{"num_hidden_layers": 11, "hidden_size": 128, "n_experts": 96, "experts_per_token": 6, "d_expert": 64, "d_shared_expert": 0, "hidden_act": "cubed_relu", "moe_layers": [1, 2, 3, 4, 5, 6, 7, 8, 9, 10], "router_score": "softmax", "normalize_top_k": false, "routed_scale": 1.0, "balance_loss": 0.00717, "balance_bias": false, "router_z_loss": 0.001, "init_std_router": 0.0106, "lr_router": 0.00197, "vocab_size": 5814, "norm": "rmsnorm", "norm_eps": 1e-06, "tie_word_embeddings": false, "optimizer": "soap_variant", "learning_rate": 0.00973, "beta1": 0.95, "beta2": 0.95, "max_grad_norm": 0.5, "batch_tokens": 65536, "max_seq_len": 384, "train_tokens": 492700000, "max_steps": 7519, "dataset": "wikipedia_en"}
Below are experts of layer 4 (counted from 0) of a mixture-of-experts language model. Rows are named router (the router's row for the expert), up (a neuron's input weights, with its number) and show model dimensions 0-127. Each number is 200 + 30 x the weight over its row's rms, rounded and kept within 0 to 999.
After each expert's rows: a language model's description of what the expert responds to; "comes after" lists some tokens at least twice as common just before its tokens as in all text. This comes from a sample of Wikipedia text that the model never trained on. Tokens count by the router's weight.

# expert 39
router,164,202,160,187,200,170,201,240,233,177,170,191,210,180,191,200,228,255,158,228,199,182,171,159,175,166,162,235,163,187,227,213,164,209,243,203,239,171,170,185,233,214,245,241,166,232,237,160,231,225,250,237,227,172,225,214,167,197,221,218,163,182,234,158,203,214,205,188,226,198,172,186,234,254,223,163,163,235,240,176,221,173,166,168,160,174,169,165,175,230,205,164,152,170,146,188,185,221,168,191,233,241,165,204,158,153,184,195,182,182,199,134,241,232,155,178,207,221,226,229,227,199,234,177,239,162,192,159
up1,227,238,211,195,172,158,196,207,235,215,171,219,244,165,171,145,197,191,175,225,188,201,204,210,218,165,229,171,185,274,171,144,139,197,223,207,236,207,188,173,206,170,206,217,227,133,149,180,201,189,171,204,180,185,231,227,209,167,209,218,174,184,212,216,201,216,187,214,245,192,188,166,199,134,205,192,229,181,197,141,198,205,194,245,155,202,169,228,196,129,222,264,190,207,212,241,239,234,215,246,245,223,162,204,166,155,201,204,243,223,233,194,255,221,149,248,170,192,227,220,161,192,209,167,235,247,224,219
It responds to: Nouns and words in sports results and discographies, such as game, title, season, album, episode, plus ordinal th and award-table cells.
comes after: "the ", "a ", "The ", "at ", "his ", "was "

# expert 18
router,169,212,166,180,185,174,210,241,240,174,170,186,205,168,200,190,229,260,170,240,204,189,173,157,174,164,164,227,158,179,235,233,173,183,255,186,224,185,169,188,233,216,247,234,165,236,250,162,244,229,237,233,234,166,226,231,213,150,233,228,168,165,235,154,190,166,212,183,210,205,163,181,236,245,210,160,163,242,228,160,189,196,181,169,169,175,172,170,180,229,183,175,160,175,167,222,213,224,160,242,220,221,160,223,170,159,182,226,190,184,184,188,232,245,172,200,198,248,238,224,219,190,242,178,239,170,178,174
up1,237,227,213,170,199,186,187,213,192,193,179,193,176,173,274,255,202,160,208,269,227,188,178,193,224,211,145,243,214,179,186,234,201,192,212,176,179,178,179,279,220,238,245,188,189,233,218,227,213,189,188,217,203,201,222,193,204,201,211,209,138,239,222,154,174,251,181,188,254,228,212,192,223,223,248,171,188,219,173,193,188,168,264,157,170,181,216,138,226,173,238,213,224,186,176,264,239,198,177,150,234,215,209,186,145,197,166,224,181,240,211,212,228,208,260,201,173,163,160,149,198,200,196,216,246,167,207,195
It responds to: Word-initial stems and topic nouns in history, military and place articles, such as moun-tain, sugg-ests, campaign, election, event, next, similar.
comes after: "The ", "201", "194", "198", "202", "History"

# expert 35
router,178,188,150,208,194,176,199,255,236,174,172,171,220,155,190,198,224,248,172,228,184,170,157,153,195,164,155,237,163,181,233,234,180,192,231,213,217,179,183,228,235,232,229,224,159,239,239,164,232,233,242,229,242,167,227,215,192,210,220,227,152,184,232,162,217,206,212,185,230,216,167,166,235,249,224,165,158,250,231,179,186,185,176,161,205,169,171,168,175,233,177,162,160,181,160,211,228,214,159,197,237,239,154,202,161,155,170,249,195,178,197,169,230,197,179,177,195,236,231,234,215,192,248,178,240,160,208,174
up1,222,163,197,218,210,223,229,224,160,195,261,179,174,183,147,238,145,159,183,252,208,173,190,198,217,189,211,175,212,200,145,171,222,148,190,181,183,222,201,243,165,225,161,219,167,225,230,206,142,181,188,205,259,188,246,194,166,214,201,165,218,235,176,190,227,180,247,187,247,160,178,157,204,211,213,209,175,219,232,163,213,240,136,216,175,188,182,142,210,196,158,155,223,184,165,206,172,222,219,192,262,290,208,192,192,193,235,199,148,195,199,199,199,164,178,143,192,194,200,267,187,191,196,204,225,206,179,180
It responds to: Line breaks, list dashes, table pipes and separators in tables, infoboxes and lists, plus month names in date cells.
comes after: "|", "\n", ")", "|---|---|---|---|", "|---|---|---|", "|---|---|---|---|---|---|"

# expert 40
router,137,237,169,193,177,189,175,207,251,209,154,144,198,183,206,226,233,219,162,206,189,189,215,185,156,191,191,264,195,163,259,216,195,164,227,135,238,193,153,197,220,175,204,217,164,275,206,186,240,199,225,210,212,185,200,255,176,219,209,237,196,165,199,188,208,179,178,173,220,165,170,226,208,228,205,193,201,225,233,185,257,188,174,159,193,167,168,165,177,301,195,187,165,169,208,210,253,193,201,199,260,229,205,197,187,199,148,226,190,198,204,228,244,271,217,180,189,196,217,233,201,229,211,174,198,157,174,184
up1,202,211,165,137,214,193,235,185,231,228,155,144,223,210,217,195,177,209,182,153,190,241,131,183,266,147,223,199,201,229,175,164,138,199,175,194,193,233,242,205,215,183,189,184,174,166,200,226,269,172,199,192,169,182,159,206,264,198,232,203,211,155,180,219,247,161,194,216,191,174,210,186,160,164,216,190,146,243,214,151,161,220,196,193,211,224,189,262,209,213,242,198,179,180,238,171,216,220,204,278,180,245,204,186,205,249,231,185,203,173,230,221,239,205,190,224,257,171,194,190,166,222,220,201,197,207,199,160
It responds to: Field names after a bulleted dash in infoboxes and lists, such as Genres, Relatives, Born, Website, Coordinates, and headings like History.
comes after: "- ", "\n", "|", ")", "\n\n", "Occup"

# expert 69
router,166,183,162,182,191,177,219,247,241,172,169,184,240,192,206,175,207,255,161,221,181,171,168,156,185,162,164,218,152,166,227,225,174,187,249,207,224,176,179,218,233,211,248,236,162,231,242,157,238,221,245,234,229,149,219,236,192,183,215,222,168,172,241,152,220,182,219,174,226,206,167,194,242,262,221,162,152,199,237,177,188,192,176,168,196,171,169,166,168,228,194,171,158,170,162,198,215,198,175,244,230,234,158,205,167,153,175,185,219,180,196,158,234,223,169,201,209,228,237,230,214,208,232,184,238,163,167,169
up3,110,221,162,200,203,191,197,198,174,162,152,216,242,227,206,143,178,234,190,181,197,198,210,196,166,229,178,166,218,216,237,230,215,232,251,208,193,182,242,238,107,218,181,142,214,131,227,178,211,203,201,231,190,172,182,159,192,175,182,203,184,230,199,202,203,236,160,191,215,229,186,197,198,250,210,179,140,177,213,239,204,244,141,265,218,180,143,199,190,209,212,204,216,214,174,188,196,186,172,203,174,165,170,256,170,185,267,239,170,222,167,214,184,190,184,235,188,194,191,229,231,189,233,212,189,184,223,156
It responds to: Section heading markers, sentence-opening prepositions In, During, After, On, commas, and verb or noun stems starting new words.
comes after: ", ", "\n\n", ". ", "and ", "==", "was "

# expert 15
router,168,189,158,185,191,173,188,250,237,168,174,183,218,175,232,195,210,249,172,224,194,179,166,155,166,161,157,230,161,168,238,234,171,208,247,178,263,174,158,193,240,243,236,234,167,227,230,165,228,221,242,236,230,162,223,237,210,201,220,227,165,174,238,165,198,205,202,187,227,214,167,173,237,251,225,164,178,234,233,178,203,194,177,162,183,178,173,156,180,232,168,170,161,172,151,180,180,201,167,209,238,234,158,224,160,158,167,209,213,193,221,169,231,212,174,197,191,228,234,231,219,217,229,175,237,167,154,170
up1,173,156,173,211,208,217,193,230,217,153,186,225,241,186,198,205,246,193,205,202,172,206,172,204,252,170,162,216,192,181,167,149,177,241,232,197,221,265,206,192,209,167,188,202,209,256,215,218,174,191,224,204,193,132,174,172,156,232,181,259,202,212,169,194,187,173,174,200,194,233,168,240,185,204,184,164,200,207,233,170,204,170,128,147,224,177,198,221,242,235,181,215,218,174,206,251,234,151,224,267,213,205,196,210,157,132,195,203,220,212,175,172,162,189,209,226,199,261,241,244,148,176,153,210,227,235,156,201
It responds to: Short letter pieces after numbers or symbols, mostly unit symbols like C after °, h in km/h, and climate-table cells.
comes after: "°", ": ", "- ", "/", "| ", "and "

# expert 64
router,169,229,166,172,199,174,172,244,244,172,164,180,217,182,197,190,216,247,163,227,192,161,162,159,155,156,166,267,162,192,228,194,173,197,239,209,201,176,193,174,233,233,247,230,160,232,235,163,234,222,244,224,223,173,229,232,216,197,223,228,158,180,231,164,219,201,217,180,221,240,165,198,239,246,224,163,164,240,237,188,236,199,172,166,194,168,169,173,176,224,191,165,169,175,175,199,165,239,165,231,223,230,152,224,171,165,182,215,165,165,160,161,228,194,181,190,190,240,237,237,223,213,229,172,242,170,186,179
up0,239,190,176,229,250,167,234,210,227,224,193,192,203,205,250,189,161,227,204,212,201,177,228,260,235,111,191,174,198,231,217,193,236,149,129,160,208,190,227,186,271,155,206,197,106,161,210,173,226,148,189,158,231,212,201,192,195,232,243,217,161,191,197,204,174,183,232,171,171,221,227,146,174,166,174,183,250,273,228,218,196,180,204,191,215,197,184,200,235,248,236,218,185,232,171,183,207,169,232,192,195,189,181,211,224,206,178,174,199,212,182,206,223,189,203,187,158,191,171,168,179,171,201,152,185,230,235,181
It responds to: En dashes and hyphens between numbers in scores, year spans and records, plus ordinal suffixes, such as 1958–1971, 6–3, rd, th.
comes after: "6", "3", "7", "4", "5", "2"

# expert 5
router,175,199,154,179,183,174,185,239,239,177,170,177,214,167,178,197,209,248,174,228,194,173,165,154,188,170,162,215,154,191,237,208,172,163,231,194,231,162,168,200,238,241,244,241,169,228,244,163,231,227,246,226,238,167,225,220,183,212,219,218,161,166,245,165,200,203,222,178,223,203,170,191,244,248,224,152,154,220,237,166,171,196,176,159,169,165,172,163,170,230,207,163,158,176,155,221,227,214,170,205,230,234,155,219,159,151,167,178,186,182,195,153,232,214,171,202,192,221,241,236,217,215,233,174,237,158,187,177
up1,240,236,197,194,218,179,217,213,194,157,191,180,192,178,209,158,157,172,183,267,215,176,195,183,204,175,214,195,193,186,216,211,218,211,215,186,236,178,203,173,251,269,174,177,222,232,148,170,280,193,207,171,211,244,228,207,210,189,221,202,240,141,190,198,239,175,213,171,222,162,200,227,217,279,194,160,184,215,232,180,261,198,185,178,221,212,179,157,202,167,237,250,246,155,238,156,252,133,236,217,174,215,205,222,199,221,209,155,191,232,240,207,200,163,187,199,192,173,194,147,177,228,218,207,202,227,212,133
It responds to: Closing == or === after Wikipedia section titles like History, Career, 2014 season; also table-row-ending pipes and day numbers before months.
comes after: "career", "Career", "life", "History", "ography", "Final "

# expert 33
router,122,186,193,201,203,164,216,227,272,189,177,213,221,153,226,190,218,268,166,248,158,201,200,161,199,179,174,254,158,208,219,184,184,160,241,193,182,188,199,215,266,182,230,211,169,218,211,175,264,248,233,207,254,208,215,246,190,180,206,232,195,151,213,182,237,222,253,179,230,196,157,214,241,201,206,199,206,196,236,194,171,205,194,162,157,208,177,186,155,221,203,196,179,174,130,190,198,227,158,193,184,253,156,192,174,165,174,209,183,165,196,164,234,182,159,213,206,212,220,237,211,190,202,167,252,169,169,177
up2,216,155,221,233,163,169,207,191,243,225,184,181,198,167,225,178,195,193,174,241,212,219,220,189,240,216,159,150,161,190,221,197,255,200,223,191,229,160,169,274,224,232,210,191,175,251,220,239,249,218,197,205,196,172,203,215,207,166,194,234,196,235,198,166,181,200,254,181,205,183,224,168,245,213,176,212,202,229,239,193,190,272,163,274,181,184,177,217,232,243,210,220,162,214,234,175,229,204,205,150,138,220,240,224,198,237,149,245,225,193,177,217,162,205,128,155,177,224,206,204,184,229,236,211,159,230,222,202
It responds to: Day numbers, month names and final year digits in dates and year ranges, such as November 7, (1955), 29 June 2025.
comes after: "201", "200", "202", "199", "| ", "198"

# expert 29
router,177,173,162,168,197,175,201,248,238,179,171,170,198,166,232,193,208,243,161,239,193,196,188,166,179,163,156,256,153,184,240,193,191,216,247,188,224,179,171,237,236,224,250,241,178,227,232,168,243,222,242,226,231,179,227,231,181,201,220,222,161,174,237,158,215,192,225,178,226,183,170,171,237,265,225,156,149,228,243,193,164,202,184,171,176,165,170,172,169,235,192,173,160,178,159,194,217,195,164,224,235,219,165,205,163,149,189,232,211,189,204,171,228,210,178,165,199,253,230,233,198,230,239,172,245,183,175,173
up3,222,179,197,230,156,203,246,218,185,179,220,150,177,192,221,216,170,222,185,252,152,176,194,231,183,235,193,204,169,231,217,219,203,166,242,209,245,142,184,180,224,222,228,184,185,172,157,171,168,212,227,198,236,208,264,242,195,218,220,172,224,174,231,229,207,210,230,208,235,211,227,172,217,171,214,184,110,198,178,224,166,215,246,230,198,189,205,176,271,241,204,242,209,215,193,184,191,177,244,208,177,230,258,237,181,181,233,218,215,126,195,199,215,205,226,166,152,170,234,226,190,189,137,148,237,176,163,211
It responds to: Word pieces after hyphens or inside words, and digits in numbers, years and stat tables, such as bro-thers, 7,093, 200-3.
comes after: ", ", "and ", "-", "–", "- ", "in "

# expert 49
router,172,200,160,173,200,173,206,250,225,176,164,178,259,184,207,185,200,256,175,228,213,171,156,155,222,166,165,216,155,207,231,174,160,189,250,221,193,180,170,199,236,181,243,236,173,235,236,170,219,215,244,232,229,157,218,234,197,202,229,214,177,173,224,157,212,223,203,178,217,224,185,193,252,246,218,168,212,223,231,152,175,213,181,173,206,161,169,163,161,225,184,169,158,172,187,228,231,187,163,210,229,236,160,193,164,155,208,182,204,187,211,145,235,211,187,150,163,251,245,236,219,257,241,182,235,179,176,173
up1,184,197,145,120,209,216,192,191,173,211,228,192,223,227,227,157,130,155,162,242,248,192,221,179,193,167,173,190,160,237,218,225,226,197,220,206,182,156,217,194,230,171,197,212,174,184,240,208,213,192,192,187,217,211,183,174,188,147,215,226,233,155,166,197,153,211,171,219,171,148,224,244,184,236,239,165,184,184,222,191,219,207,196,208,214,298,233,220,162,172,209,247,190,211,199,188,144,212,153,200,227,240,207,160,196,190,202,224,251,142,181,225,221,146,225,174,208,213,222,213,220,213,156,208,255,246,192,191
It responds to: Empty table cells, and words opening a clause or aside, such as and, which, but, although, born, and dashes.
comes after: ", ", "| ", "(", ") ", "\n", ": "